config = dict(
    n_layer=13,
    d_shared_expert=256,
    moe_layers=[0, 1, 2, 3, 4, 5, 6, 7, 8, 9, 10, 11, 12],
    normalize_top_k=True,
    routed_scale=1.0,
    norm_eps=1e-06,
    optimizer='soap_variant',
    train_tokens=696300000,
    steps=7162,
)
Below are experts of layer 8 (counted from 0) of a mixture-of-experts language model. Rows are named router (the router's row for the expert) and show model dimensions 384-511. Each number is 128 + 32 x the weight over its row's rms, rounded and kept within 0 to 255.
After each expert's rows: "mostly gets" lists some tokens that are sent to it at least half of the time. This comes from a sample of Wikipedia text that the model never trained on.

# expert 22
router [161  84  98 148 106 113 140 120 145 194 143 134 135  82 141 145  76  96 154 172 135 162 109 130 122  93 101 126 139 128 166  85 107 162 125 128 118 138 128 148 108 122 103  82 134 141 138 125 118 107 121  70  81 170 119 103 149 117 114  73 134  84  86 144 162 113  64 137 102 158  87  78 131 129 112 178  53 171 191 117 127 110 122 135 116  99 117 151 141 116  99 124  74 103 113 191  95 134 156 137 126 155  72 149 166 103  99 108 126  59 129 187 224 211 164 137 131 123 163 149 148 133 120 212 133 141 171 106]
mostly gets: " States", " Canada", " India", " China", " USA", " France"

# expert 56
router [115 169 102  58 122 139 128  79 154 103 112 159 159 209 165  92 190 124  96  72 149 117 171 139 137 148 150 214  82 103 137 135 109 141  71 144 159 144 137 160 112  66  88 112  91 167 125 129 143 153 203 112 133  89 121  85 101 110  96 188 132 119 121  78  59 132 121 123 134 141 138 178 156  92 121 108 181 131 103 151 192 113 144 117 142 107  94 178 169 118 150 124 143 152 109  88  76 116 191  41 138 113 141  56 123 159 100 138 149 155 139  81 127 131 117 114  94 166 155 103 155 130 116 157 135 101  88 132]
mostly gets: " part", " Mah", " Kel", " Kam", " Mart", " Bart"

# expert 54
router [178 128 136 142 141 126 120  94 106 189 122 174 109  66 120  77  89  92 157 107 127 163 108 110 134 115  81 142 140 124 163  74 118 126 110 130 152 137 151 156 122 132 116  90 132 116 149 118 124 102 148  60 108 137 135 103 122 119 173  85 147 103  83 165 179 142 111 124  79 178 139  97 117 150 128 139  70 140 154  86 112 124 146 143 115 101 124 160 161 109 109 103  55 140  79 155  71 115 148 175 164 142  58 121 176  95  51 140 122  73 158 189 166 215 164 107 138 131 153 146 175 137 104 186 169 119 128  99]
mostly gets: " and", " or", " ;", " &", " Synonyms", " und"

# expert 50
router [ 69 127 149 107 120 142 135 143 135  87 127 132 138  94 156 169 128 138  78 148 154 118 119 110 113 140 109  84 170 105 148 160 154 165 155 150 144  65 110 112 173 138  89 130 145 117 125 107 102 179  50 136  62  85 156 174 168 136 108 127 128 154 125 140 155 153  83 131 155 127 128 115 119 116 148 101 210 145 122 155 104 156 110 106 192  97 180 155 141 133 110 142 119 100 117 143 108 148 152 182 133 123 150 137 128 130 127 104  60 155 139 129 146  66 138  71 122  94 170 152  79 104 190 103 164 114 113 177]
mostly gets: "ó", "ş", "á", " Croatia", "ı", " FC"

# expert 6
router [ 93 109 145 132 125 130 119 127  66 136 143 173  68  52 144 146 172 118 132 163 106 185 163 130 106 114  72 114 134 141 111 112 102 131 145 124 143  89 164 105  98  95 154 124 161 168 117 128 125 108 129 106  96  96 141  82 166 131 116 117 137  78 104 182 192 137 157  55  76 156 114 103 110 144 149  80  81 219 154 174 114 146 164 105 115  96 117 132 109 137  67 139 110 140 106 165 163 118 238 116  97 140 102 144 135 182  54  90 152 114 153 153 172 189 164 108 150 120 143 156 158 121  87 120 161 141 161 106]
mostly gets: " first", " this", " JPL", " This", " debut", " Genus"

# expert 26
router [ 88 194  97 118 146  95 116 131 143 113  80 118 141 108 137 116 152 117 181 120 148 157 124 113 137  90 112 129 152 203 137  81 134 180 152 143 111 107 100 168 147 125 183  71 155 127 120 113 147 124 123 101  88 161 137 103 151 136 143  68 137  91  89 189 135 106  50 120  82 192 100  98  87 104 131 127 117 144 128  90 113  95 185 102  78  67 133 173 157  88 125 118  79 107  96 187 121 130 142 124 117 137 107 168 123  76  52 134  83  93 131 140 151 172 188 127 112 151 121 164 182 147 107 184 133 193 145 142]
mostly gets: " public", "\n", " Public", "\n   ", " full", " private"

# expert 27
router [147 149  92 161 143 134  97 118  91 172  97 151 104 114 189  79  98  85 102 142 149 163 105 108 131 123 122 117 138 113 167  87 112 121 150  96 147 132 127 213  84 105 100 104 130 111 149 143 143  98 116 104 129 157 143 112 146 101 140  91 123  87  73 156 133  53  92 127  80 169 136  80  93 120 110 137  94 172 137 102 161 138 146 102  97  78 128 141 113 128 111 124  69  70  93 153 103 147 164 133 126 170  83 154 162  88 116 119 163  62 117 185 160 208 142 103 153 122 166 166 187 140 115 182 132 188 119 124]
mostly gets: "′", " +", " −", " —", " ?", "°"

# expert 9
router [154  81 155 147 110 130 139 171 122 175 126 144 115 145 133 169 196 175 166 100  85 117 101 128  59 124  73 122 137 140 106 172  92  66  91  72 175 125 115 119 190 121  91 109 148 169 214 122 104  95 138 127 164  92 174 171 139 124 181 136 125 109 132  93 187 142 134 114 142 162 136 118 105  90 161 137 111  88  86 125 145  89 114 128  88 116 142 137 119 127 155  88 100 123 164 177 132 132 115  72 123 180 108 168 175 144 144 103 143 117  97 149 169 118 140 152 126 142 138 183 132  83 113 106 171  78 170 189]
mostly gets: "ić", "ć", "berg", "kar", "č", "nik"

# expert 10
router [ 82  83 131  80 104 100 136 102  94 143 158 134  94 152 110 122 174 113 111 148  69 123 188 157 161 121 114  79 197 125  82 124 143  98  90  98 140 148 127  51 164 132 177 158 132 178 113 165 153 121 151 164 190 212 111 112 156 109 138  72 118 124 129  76 124 121 159  75 134 107 137 141 106 184 145 125 117 114 134 123 144 143 167 162 151 107 121  43 160 181 166 127 168 113 107  98 167  86 113 171 150 135 153  93 144 194 158 121  88 156  96 108 129 117 145 135  79 144 105 136 103 127 139 135 115 140 119 110]
mostly gets: "ō", " wife", " father", " daughter", " characters", " Phylum"

# expert 8
router [124 160 122 183 142 104  87  87 137 156 130 128 110  85 105  76  75 102 168 131 127 154 108 128 133 115  98 137 107 181 149 120 125 158 161 124 138 131 148 196  98  82 119  86 135 147 159 169 108 115 128  53  98 149 116 122 122  92 102  59 156  86  81 117 156 120  90  96  71 193 131  72 113  95 110  97  69 154 153 101 114 131 100 131 116  40 139 174 126 138 126 152  79 103 126 162 111 151 148 143 131 132  73 120 186 108 102 115 128  99 146 160 177 178 153 109 110 131 159 184 136 145 110 164 182 159 182 108]
mostly gets: " team", " government", " school", " company", " club", " building"

# expert 39
router [128 127 161 147 143  96 159  89 138 105 143  98 103 121 129  98  82 124 143 138 182 153 131 174 108 127  99 112 119 129 148 120  93 157 155 123 191  91 159 180 140 122 119 106  56 145 166 118 187 153 158 106  71 131 160  79 123  87 124  92  92 137 126 124 129 157 111  98 118 191 100 144 132 106 161 117 130 155 172  71 123 152 136  80 118 121  97 117 147 143 140 178 143 146 104 144  88 131 126 136  79 143  62  75 156  97  87 135 135 101  77 138 138 168 157  93 114 166 121 188 177 142 139 169 111 183 119 136]
mostly gets: " born", " released", " located", " Born", " based", " died"

# expert 57
router [172 160 135 133 133 105  94 125 140 126 128 165 132 135 135 107 101  94 161 150 124 127  89 119 138 150  97 128 140 153 157 130  90 157 136 102 128 110 111 167  70 100  72  86 184 124  85 116 105 123 103  84 130 192 121  97 136 139 121  89 146  75 108 139 118 125 131 142 111 181 129  77 110 155 151 111  66 174 218  96 112 139 137  76 108  70 129 153 168 107 112 126  99 122 100 205  73 126 174 181 131 158  78 163 147 108 108  90 109  78 138 145 203 162 172 133 141  94 121 145 147 142 128 157 143  84 177 102]
mostly gets: " had", " has", " have", " took", " having", " using"

# expert 13
router [122 161 125 173 143 128 101 145 203 158 168 173 140 122 191 112 127  88 134 142 171 183 137 158 162 126  85  94 113 170 174 115 100 211 151 106 103 114 149 223  94 131 103 102 133 165 126 150  73  67 121  91 166 153 113  94  67 109 144 103 149  89  82 116 124 115 102 117 128 145 177  85  89 147 121 136 115 147 127 127 179 116 161 137  73 103 128 144 114 116 124 115  97 106 155 159 140 113 184 113 136 140  82 186 184  84 148  56  98 118 142 182 101 133 135 100 165 102 182 137 122 134 164 138 143 182 181 112]
mostly gets: " won", " named", " defeated", " took", " medalist", " medal"

# expert 59
router [159 194 113 184 175  97 118 124 141 144 120 136 155 148 148 121  64 127 151 183 136 149  99 188 159 122  67  86 146 136 173  90 100 121 124 141 117 127 134 153  68 128  75 114 138 147  86 139 147 120 133 109 124 146 137 126 103 103 136 125 110  68 158 191 180  78 141 138 129 154  71 129 147 106 128 134 123 167 165 144 164 117 122 101 145  54 110 168 163 149 161 165  85 145 129 176  72 112 197 133  91 136 131 132 140  73 139 198 133  70 136 129 128 235 123 140 123 101 111 124 157 137 150 189 154 169 176 151]
mostly gets: " September", " January", " February", " June", " October", " November"

# expert 18
router [155 130 107 163  67  65 178 107  99 150 122 112 108 159 131 101 103 113 105 124 106 140 138 103 107 108 114  90 162 146 115 125  76  55 104 158 189 162 100 149 116 119 104  88 124 185  96 144 113 159 139  36 152 148 141 103 124 111 164 172 154 120 152 152 123 127 103 120 133 153 107 123 102 137 112 146 128 159 115  99 155 148 110 107 147 100 113 115  66 115 158 144 102 130 137 144 108 157  83  99  93 122  92 181 228 156 137 125 136  90  99 128 149 158 162 158  93 142 178 162 156 138 126 106 157 113 100 141]
mostly gets: " Ali", " Jones", "din", " Roman", "kov", "san"

# expert 29
router [136 148 150 156 137 127  91 118 112 148 127 136  82 140 137 123  79 156 107  99 117 158 113 139 112 122 126 140  81 179 144  96 105 152 109 164 148  88 102  95 116 128 143  82 127  98 201 179 106 138  89  66 131  92 100  94 172  62 111 121 111 103  70 193 153 129  67  84 130 122 119  85  71 118 122 114  86 173 138  59 131 185  96 139 115  92  96 128 129 100 132 113 138  94 105 161  78 159 158 120 129 139 125 145 189 104  93 176 106  83 115 139 105 169 125 110 159 107 138 138 123 129 145 183 102 134 116 100]
mostly gets: " code", " MPC", " Genus", " Army", " Species", " Coordinates"

# expert 2
router [105 139 136 130 100  96 134 151 165 131  93 154  92 172 160 123 147 161 150 136 122 144  71 161 124 120 146  79 130 164 120 143 110 115 197 132 120 114  67 162 182  91  98  82 146 119  79 115  97 110 137 162 104 109 175 150 120  93  71  99  99 179 138 183 169 133 110 108 135 102  74 159 136 124  67 157  81 110 118 112 162 132 132 107 134 135 154 109  84 152 114  99 178  86  43  90 132 144  87 123 102  87  62  89 134 153  81 147 108 180 108 192 137 135 131 200 106 130  61 139 182 135 135 155 133 120 120 113]
mostly gets: " (", " was", " he", " He", " it", " It"

# expert 55
router [ 77 134 128 154 148 135 130 145 149 124 161 108 105  96 156  71 111 108 183 123 142 140 114 123 140  79  77  89 160 141 164 116  92 172  93  93 135 118 141 172 133  80  73  98 107 157 179 139  90 107 137  96  73 178 118  89 102 113 144  93 138 107  87 149 128 135 133 106  97 165  85  92 119 154 149 147  32 113 173  65 115 163 120  71 119  99 123 177 117 121 100 184  57 146 139 165 113 113 134 149 126 166  76 135 147 123  87 125  87 112 149 182 173 169 189 165 137  96 131 180 159 164 145 176 153 121 108 123]
mostly gets: " 2008", " 2006", " 2019", " 2010", " 2023", " 2014"

# expert 36
router [ 70 129  99 102 151  68 124  83 103 140 190 122 143 106 139  96 170 132  99 181 148  96 157 164 123 133 127 119 113 125 171 127  81 155  94 124 174 137 102 125  85 139 153 136 134 153 158 117 108  97 133  68  92 116 155 136 146 155 180 106 116  99 158  87 118 124 149 102 107 123 150  96 116 148 147 164 102 152 161 143  80  41 145 182  98 171  84 147 117 166 110 179  80 117  94 182 138  97  61 119 118 155 138 108 108 131 172 121  81  99 103 182 162 131 131 108  66 112  82 128 127 141 140 112 151  97 113 128]
mostly gets: " ·", " JPL", " Phylum", "$", " protein", " magn"

# expert 30
router [ 79 100 170 128  77 113 115  87 107  89 114 121 127 157 124  96 110 117 154 169 172 178 138  69 143  68 122 212 158 147 154  84 157 150 158 116 122 116 116 152 146 132 122 104 107 160 138 163  72  97 165 139  99 136 113 120  80  82  89 141 134 176 127 117  99 137 159 160  82 117 157 110 124 162 149 153 121 110 105 114 107 158 169 113 114 142 164 132 143 103 112 201  84 143 130 134 238  85 139 119 127 171 108 115  99 109  57 129 159 152  98  98 157 169 190 102 197 123 134 182  93 109 187 122 200 117 166  71]
mostly gets: "oca", "ona", "oma", "ita", "alle", "anie"

# expert 47
router [ 83  98 157 157 120 161 153 146 135 105 140 109 159 128 138 169 155  41 132 118 114 110 123 147 140  84 144  76  77 163 148 109 132 154 165  96  94 246 121 203  61 114 105 105 136 136 154 124 110 146 138 147 158 139 171  83 132  97  71 153 151  92 143 187 131 122 119 146 161 161 120 188  85 153 132 122 104 156 153  93 116 146  64 141 129 139 139 119 154 195 176  81 162 144 140  72  98 162 125  84 114 152 142 183 196 123 130 121 161  99 135 127 116 116 102 131 181 116 129  53 104 110  75 120 135 127 154 184]
mostly gets: " all", " All", " such", " t", " =", " app"

# expert 62
router [103 132  91 115 162 142 137 184 140 122 168 115 143 176 164 116 201 129 105 116 116 121 139 189 166 160 147  98  81 145 113 121 160 100 111 123 143 162  66 121 158 115 122 101  94 103 128 104 123 147 155 147 150 196 144 131 172 100 132 144  81  95 121  43 128 139 134 165 103 163 138 154 141 119 112 136  62 104 137 101  98 149 111 101 153 171 183 138 159  97  82 101 176  93 130 166  91 157 142 175  86 189 130 149 139 159 117 157 122  80  75 126 105 143  80 121  80  69  93 175  83 113 144 137  86 138 105 123]
mostly gets: " lo", " movie", "!", " Anim", "wat", "Dr"

# expert 7
router [172  95 151  95 172 124 144  97 119 143 100 165  78 168 131 140 173 126  88 127 157 123 141  94 127 183 139 155 111 158 126 178  98 114  82 114 164 141  77  63 153 114 105 108 117 133 205 112  99 111  79 151 149  84 125 124 110  99 115 133 189  67 183 166  73  70  91 105 115 107 182 173  73 157 139  98 116  90 134 147 138 139 122 118  72  96  89 131 114 148  92 102  78 184 117 134 118  91 173 105 131 165 142 191 100 160 145 166 189 163 123 115 151  92 114  63  66 105 131 129 128 124  96 102  95 126  78  88]
mostly gets: " ft", " Clade", " father", " brother", " ITA", " wife"

# expert 40
router [160 108 160 168 168 145 159  96  84 118 115 108 124 126 130 175 147 106 174 154  92 121 178 146 135 105 165 138 116 101 158  97 116 121 147 148 124 110 110 146 134 136 110  83 203 112 107 144 112 111 118 180 123 118 105  75  91 131 148 105 148 125 102 101 154 128 134 133 177 126 114 135 188  99  65 119 197  95 133  86 129 124  77  96 123 149  94 114 176 153  98  39 115 101 150  88 179 123 141 200  67 160  97 126  93 137 127 152 196  99 162 103  89 134 117  95 161 133 163 135 133 109 114  77 166 121 105  90]
mostly gets: " Catholic", " Communist", " V", " Mil", " Clade", " Assembly"

# expert 23
router [100  84 136  96 147  95 112 128 159 106 134 150 105 118 198  80  80 112 102 113 123 174  97 146 148  69 135  57 116 137 135 147 156  79  94 108  88 112 123 153 107 113 168 117 175  86 186 123 142  59 171 119  83 119 129 140 121 194 140 137 183 130 130 104 129 173  97 116  48 142 168 100 102 143 114  99 122 169 122  67 105 127  70 130  91  98 104 152 123 141 120 124 124  71  78 119 166 130 149 157 113 172  88 103 116 128 126 146 122  92 131 168 134 173 174 112 118 110 162 130 101 123 114 126  28 116 144  99]
mostly gets: " 0", " area", " 1", " style", " classification", " 4"

# expert 44
router [ 66 139  93  72 103 171 114 128 113 131 146 107 149 136 108 129 118 121 124 155 143 124 122 145 134 149 117  89 113 110 129 108 154 113 131 180 111 100 121 168 167  70 144 136 113  72 135 140 109 107 156 137 132 123  77 130 129 148  93 126 152 156 110 157 170  82  70  55  87 131 170 135 102 137 210 106  99 136  85 120  46 121  36 120 115 146 150 142  78  48  88 180 103 169 103 136 137 129 163 113 114 153 106 111 120 125  74  73 155 125 105  46 105 136 199 114 177 150  81  85 173 169 181 133 111 172 130 119]
mostly gets: " life", " career", " JPL", " football", " social", " education"

# expert 3
router [125 120 148  77 137  84  73 129 135 108 134  90 167 114 143 126 149  86 189  89  83 116  63  81 134 169 139 141  62 122 131 124 134 108 172 141 111 153  84 170 179 127 162 110 121 154 122 111 117 134 103 150  96 111 110 129 106 146 104 127 168 156 107 100 101 141 176 122 151  98 108 150 124 111 134  68  92 136  73 108 115 119  99 143 123 211  90  99 126 156 137 130 185  78 144 117 151 184 172 143 137 125  82  94  44 110 122 101 129 139  77 154 157 146 127 138 197 132 140 159  81  93  95 147 154 157 160 151]
mostly gets: " he", " He", " she", " She", "He", " sl"

# expert 25
router [127 144 158 213 101 132 187 120 159 170 123 159 129 119 133  92  92 166 136 119 141  98 137 116 111 154 131  92 153 123 118 126 142 157 124 136 125 149 154  90 116  68 170 145 160  45 133 151  89  93 134 125  90  46 151 110 116 139  97 123 140 109 108 174 136 108 136 114 134 147 146 135 188 159  97 144 132  81 157 145 140 130 118 179 142 135 138 125  90  93 125 162 118 153 126 148 133 206 150 171 110 112 139 142 133 119 144 155 123 145 127 175  89  86  97 159  85 134  71 146 148 115 159 131 125 160 136 145]
mostly gets: " John", " James", " William", " David", " Sam", " Alex"

# expert 20
router [125 139 133 180  98  94 117 150 144 101 124 168 136 133 170  99  83  86 123 127 174 180 123 136 137 102  90 103 120 129 174  76 146 169 131 147 108 108 138 167 138 124  92 104 133 137 170 225  97 103 138  98  42 179 186  95 151  96 129  93 112  92  36 144 149 112 117 130  85 184 104  84 127 108 154 147 133 152 143  93  91 116 101  93 100  73  75 145 104 111  94 123  72  96 118 156 130 147 166 127 124 145  78 140 138 119 121 134  95  40 152 150 165 204 147 133 130 132 155 176 138 135  96 192 142 165 144 111]
mostly gets: " the", "The", " American", " British", " English", " The"

# expert 31
router [ 64 114 127 110 137  91 151 138 112 100 123 121  77 127 144 116 163 129 122  86  52 159 135 131  94 143  92 171 105 147 154 103 135 127 131 111 102 122 138 143 102  80 139 135  75 148 144 101  86 143 126  89  61  93 125  69  97 195  17  87 144  67 162 104 116 110 188 124 119 168  36 155 136  68 117  86 102 110 108 169 118 155 125 139  66 112 170 106 131 141 123 128 129 116 137 145  94  99  79  97 130 157 120  63 110 172  88 116 133 129 119 148 136 149 133 134 180  92  69 100 203 118 121 119 160 142 114 154]
mostly gets: " by", " from", " between", " of", " using", " among"

# expert 33
router [133 118 126 176 110 117  84 148 128 154  97  80 177 143 171 132 143 114 117 163 140 169 161 118  94  99 102 142 127 124 107 165  96 181 165 187 133 149 131 172  94  99 110 140 182 158 142 139  86 129 123  88 121 131 175  69 136 184 119 102 190 121  68  79 130  88 116 112 138 185  89  83 106 132 198 166 132 126 128 118 173 113 100 105  66 103 127 130 210 140 144 131  85  81 142 163 155 156 146 120 137 143 177 148  86 135  88  90 142  77 163 146 135 136 129 128 148 171 162  85  86 172 148 119  75 154 124 140]
mostly gets: ",", " which", " where", " that", " This", " The"

# expert 11
router [113  93 116 100 148 125  88 109 131 192 127 139 106 123 156 106 127 136 171 157 182 151 181 171 116 143 118 145 153 184 166 113 122 129 169 137  87 100 144 174  67 120 108 109 152 171 123 111 152  90  70 112 163 129 102  97 112 123 124 102 178  88 127 117 170  58 103 159  87 126 139 136 148 145  95 179 135 125 110 109 126 152 100 166 115  80 115 204 101 147  92 206 119 115 156 114  98 108 165 119 112 111  95 151 121  73  97 163 127 123 174 169 124 183 141 152 181 133 153 182 157 131 186  76 126 150 138 163]
mostly gets: " guitar", " MPC", " rock", " According", " Records", " Pop"

# expert 58
router [186  97  87  82 179 157 131 144 107  96 128 102 113 127 114 119 125 110  73 116 158  58 181 163 185  85 183 142 121 127 121 106 135 150  85 144 120 129 130 102  70 206  81  89 139 170 163 108 131 147  91 129 192  83 140 164 152  46 112 184 138 142 154 141 103  97 132 120 199 140  43 109 184 109 136 149 175 101 136 173 136 136 128 109 120 111 148 133 147 108 150 166 146 142 114 125 153  46 135 170 137 125 113 146 153  96 152  95 138  86 159 145 144 131 105 133 165 118  96 139 106 138 117 178 173 164  85 127]
mostly gets: " album", " song", " book", " published", " wrote", " television"

# expert 14
router [124 160 129 122 117 117 119  86  84 136 160  92 107  89 186 131  64  79 189 146  88 194 110 129 131  96 110 132 115 134 166  93  78 139 134 109 116 114 168 185 128  82 106 100 154 130 120 156 119  90 102  83 128 137 124  64 127 138 153 107 119 101 104 132 186 120 137 133 100 145 104 110  93 113 136 143  79 154 194  53 153 111 117 136  86 107 118 126 134 121 111 120 105 104 128 165  74 145 173 149 108 165 103 125 207 116  96  90 129  78 132 171 166 164 170 120 114 101 124 140 136 152 110 213 124 121 114 118]
mostly gets: " 2013", " 2005", " 2004", " 2003", " 2014", " 2018"

# expert 35
router [130 140  97 179 166 100 131 129 158 182 136 124 113 113 121  88  70  68 152 157 122 145 123 118 105  99  97  95 117 187 134 111 107 200 113 117 125 150 142 152 115  89 141  76 140 150 141 150 127  99 112  90 107 132 135  82 142 109 106  81 138  85  66 149 127 121 101 136 102 169 138  58  90 118 118 136  79 197 192  92 123 143  92 104 112  81  89 176 129  90 108 132  82  77 100 202 122 133 149 143 123 157 110 155 177  80  51 133 107  47 167 150 175 204 167 121 119 107 167 152 183 131 138 152 138 130 142 129]
mostly gets: " |", ";", " 1978", " Championships", " finished"

# expert 46
router [125 151 147  97 125 119 136  89  66 185  97 142  99  96 177 119 106  88 109 128 139 156 131 147 113 113  66 112 118 175 164  87 111 183 161 118 110 143 167 161 103 152 118 103 113 157 159 147 125 108 108  66 153 165 108  88 115 118 119  46 125  86  87 158 153 103  95 118 115 179 120  96 149 130 139 175  59 165 173  67 129 132 124 121 115 104 114 130 127  96  96 154  72  81 140 186 133 122 175 158 134 190 128 105 152 107 104 108 136  61 111 198 152 207 148  67 134  89 135 161 183 143 142 177 148 124 134 125]
mostly gets: " Boston", "ville", " considered", " Michigan", " Jones", " Florida"

# expert 52
router [104 183  87  89 183 142 179 155 141 133 110 118 141  99 137 139 119 186 171 187 116 115 106 188 102  71 127 133 191 169 158  92 144  78 169 135 122 115 168 147 139 116 156 151 110 144 238 127 160 101  46 114 146 179 192 121 140 143 134 143 136 138 135 144 114 140 104 176 152 112 162  85 141 133  50 102  95 124 153 124 150 132 117 113  97 172 114 181 113  99 109  96 147  83 140 117 137 109 176 115 168 139  88  80 176  65 105 157 147 119 127  96 129 137 125  74 105 132 134 107 124 118 151 122 206 133 116 152]
mostly gets: " post", "yp", "pt", " front", " court", "rop"

# expert 41
router [109 140 104 165 133  88 102  96 117 158 123 116  95 118 127 123  60  93 142 125 127 155 128 141 131  94 120 102 125 165 142 149 145 156 132  92 122 118 140 183 110  85 117  85 131 159 158 141 131 106 120  72 112 136 116 108 129 113 103  27 129 106 111 125 143 116 110 107  97 175 134  86 109 136  95  82 102 163 176  93 132 108  97 105 101  62 122 179 138 137 108 167  48  61 123 154 104 150 150 167  94 142  89 147 161  71 114 145 122  82 146 172 181 174 144 110 129 139 185 164 158 182 100 154 189 107 168  97]
mostly gets: " League", " Cup", " director", " Association", " President", " politician"

# expert 4
router [170 130 156 144 178 136 136 111 124 138 127  57 107 149 159 116 153  91 125 123 109 120  98 121 124 127  90  64 148 159 126 121 162 123 110  90 155  75 155 133  75 138 115 111 135 121 133 139  76  67  97  78 106 161  80 106  72 188 154 119 126  92  54 103 114  84 118 134  93 129 116 148 101 121 125 157 138 116 139  82 143 189 189 154 113  86 114 110 132 108 181 138 139 149 128 171 126 107 117 182 148  66  84 127 153 127 119  83 131 115  76 153 182 131 103 151  77 140 138 124 132 130 150  86 136  62 152 100]
mostly gets: " JPL", " MPC", " served", "Scientific", " worked", " Website"

# expert 34
router [172 160 100  92 149 137 106 128  81  92 117 143 152 113 104 166 141 131 174 113  86  96 112 173 139 101 158 130 132 144 165 118 124 159  94  97 161 102 124 116 141 194 107 185 107  94  69 119  93 154 129 118 107 142 110 127 136 124 116 122 101 105 160 158 153 120 104 111 133 179 142 106 126 113 115 132 140  90 112 110 152  80 157 162 198 101 117 174 128 127 140  41 140 107 131 163 117 188  50 104  91  60 127 155 111 105 181 107  73 154 182 122  79 111 132 138 108 117 104 168 146 167 160 101 110 137  67 145]
mostly gets: " Love", " Night", " Heart", " Little", " Sun", " Big"

# expert 12
router [110 133 136 135 135 136  65  60 131 170 110 164 134 110 119 165 186 171  99  79 122 136 116 135 142 109 142 139 148 128 149  98 133 115 146 120 116 133 171 117 182  94 135 115  86  91 121 146 112 102 174 106 133 171 128 147 146  68 114 124  69 107 168 133 144 102 150 100  78  96 171  83 109 127 138 108 168 109 145 144  92 135 191  80 131 118 150 148  75  92  99 107 113  91  92 124 104 104 123 100 102  65 134 127 125 112 142 114 105 128 113 161 133 115 114 157 158 161  92 187 125 146 140 161 105 135 159 160]
mostly gets: " (", "\\", " \\", " non", " ju", " un"

# expert 63
router [ 84 165 129 171  97 144 132 135  87 122 101 111 128 159 175 184 130 142 151 105 152 160 116 131 158 185 121 112 104  91 155 140  73 165 135 172  88 131 163 154 179 189  64 125 119 117 201 145 117 102 169 119 126  83 122 163  79 122 113 179  79 152 162 115  93  80 162 203 142 122 139 136 163 185  56 142  84 148 145 119  79 140 144 132 104 154 160 158  95  84  98 109 179 157  83 154  86 162 126 118 156 116 112 159 148 139  68 106 124  95 104 128 154 109 109 105 103 109 123  68 147  79 170  94 177 132 108 134]
mostly gets: " all", " more", " such", " some", " most", " other"

# expert 49
router [116 132 159 139 144 176 106 166 167  68 123  93 125 101 152 172  96 202 113 105 121 154 174 132 114 110 155 172 117 107 161 144 142  86 100  97 149 134  77 119 143 180 130  99 133 217  87 149 121 146 141 172 159  86 146 157 149 154 180 201 176 131 172 165 112  95 159 125 153 107 140 140  82 106 106 174 131  41 140 193  99 129 113 159  93 173 176 154 135 139 112 179 175 217 115 107 146 133  95 138 147 165 116 176  94 156 166  57  93 152 135 156  98 131 160 149 136 128 150  65 114 181  98 143 119 111 186  97]
mostly gets: "Z", "X", " RA", " sign", " ESP", " LA"

# expert 28
router [ 78 146 151 149  85 108 118 148 122 119 119 113 172 109 139 131  94 136 126 114 151 136  39 117 122 167 114 137 174 166 128 208  96  89  83  96 152  81 131  68 131 153 164 162 102 159 111 139 162 172 116 136 160 159 122 173  85 148 170 146 132  93  83 132  71 175 149 116 173 144 120  58 146  93  96 170 151 166  82 134  99 150 132 101 180 145 161 109 153 148  98 111 208 144 157  83 167  99 109 130 100 123 117 169 101 100 168 153 156  88  73  93 139 131 121 141 165 121 115 147 103  84 105 180 130 141 107  80]
mostly gets: " .", ".", "?", "!", "idae", " "

# expert 43
router [149 160 138 185  68 178 134 133 145 162 145 132  93  80 152 106 110 143 141 121 122 136  91 102 153 136 138 144 114  95 129  65  59 101 154 135  72  83 132 137  88 140 127 130  56 124 108  95 110 157 130 104  93 111 113 152 117 179 207  84 123 161  95 116 151 151 154 144 100 139 128 146 128  77 113 167 115  41 145 125 104 127 124 172 129 130 152 156  85 132 151 149  99 146 143 140 120 103 133 153 150 129 101 159 136  83  80 156 161 160 172 171 110  73 154 126 139 183 195 123 120 139 115 119 148  97 110 154]
mostly gets: " and", " or", " but", " &", " when", " than"

# expert 32
router [ 72 145 119 135 151 135 106 110 119 145  79 122 111 129 188 136 108 112 128 167 125 165 116 132 128  83 108 105 117 166 120 109 144 172 169  99 133 114 114 138 111 147 136 127 148 135 157 135 120 135 102 130  81 163 116 101 116 104 163  54 132  73  65 152 110 105 110  98 122 218 109 104 111 138 158 119  66 188 158 115 141 158  95  84 145  55 100 119 125 124 122 117 150  86 101 134 117 127 136 147 108 180  84 157 156  79 120 114 147 100 173 159 149 172 148 101 107 165 156 161 132 126 113 198 107  99 160 116]
mostly gets: " announced", " because", " However", " stated", " what", " JPL"

# expert 15
router [ 90 113 109 179 130 158 126 124  91 114 131 106 168 132 137 128 138 140 155 152 144 127 124  91 120  78 109 130 159  87 115 168 109 172 186 123 142  94 114 120 118 150 114 169 132 119 128 129  90 120 135 136 118 107 110 142 126 141 150 107  92 172 135 131 127 172 138 106 140 102 101 164 122 125  99 150 165 152 114 150  97 156 148 109  53 114 164 131 114  77  97 124  91  81 134 158 139 131  67 158 134 132 199 131 108 131 159 117  90 137 160 124 106  87 157  74 101  94 181 128 124 121  68 140 118 145 201  95]
mostly gets: " Wu", "U", " Hong", " Jin", " RA", " Fu"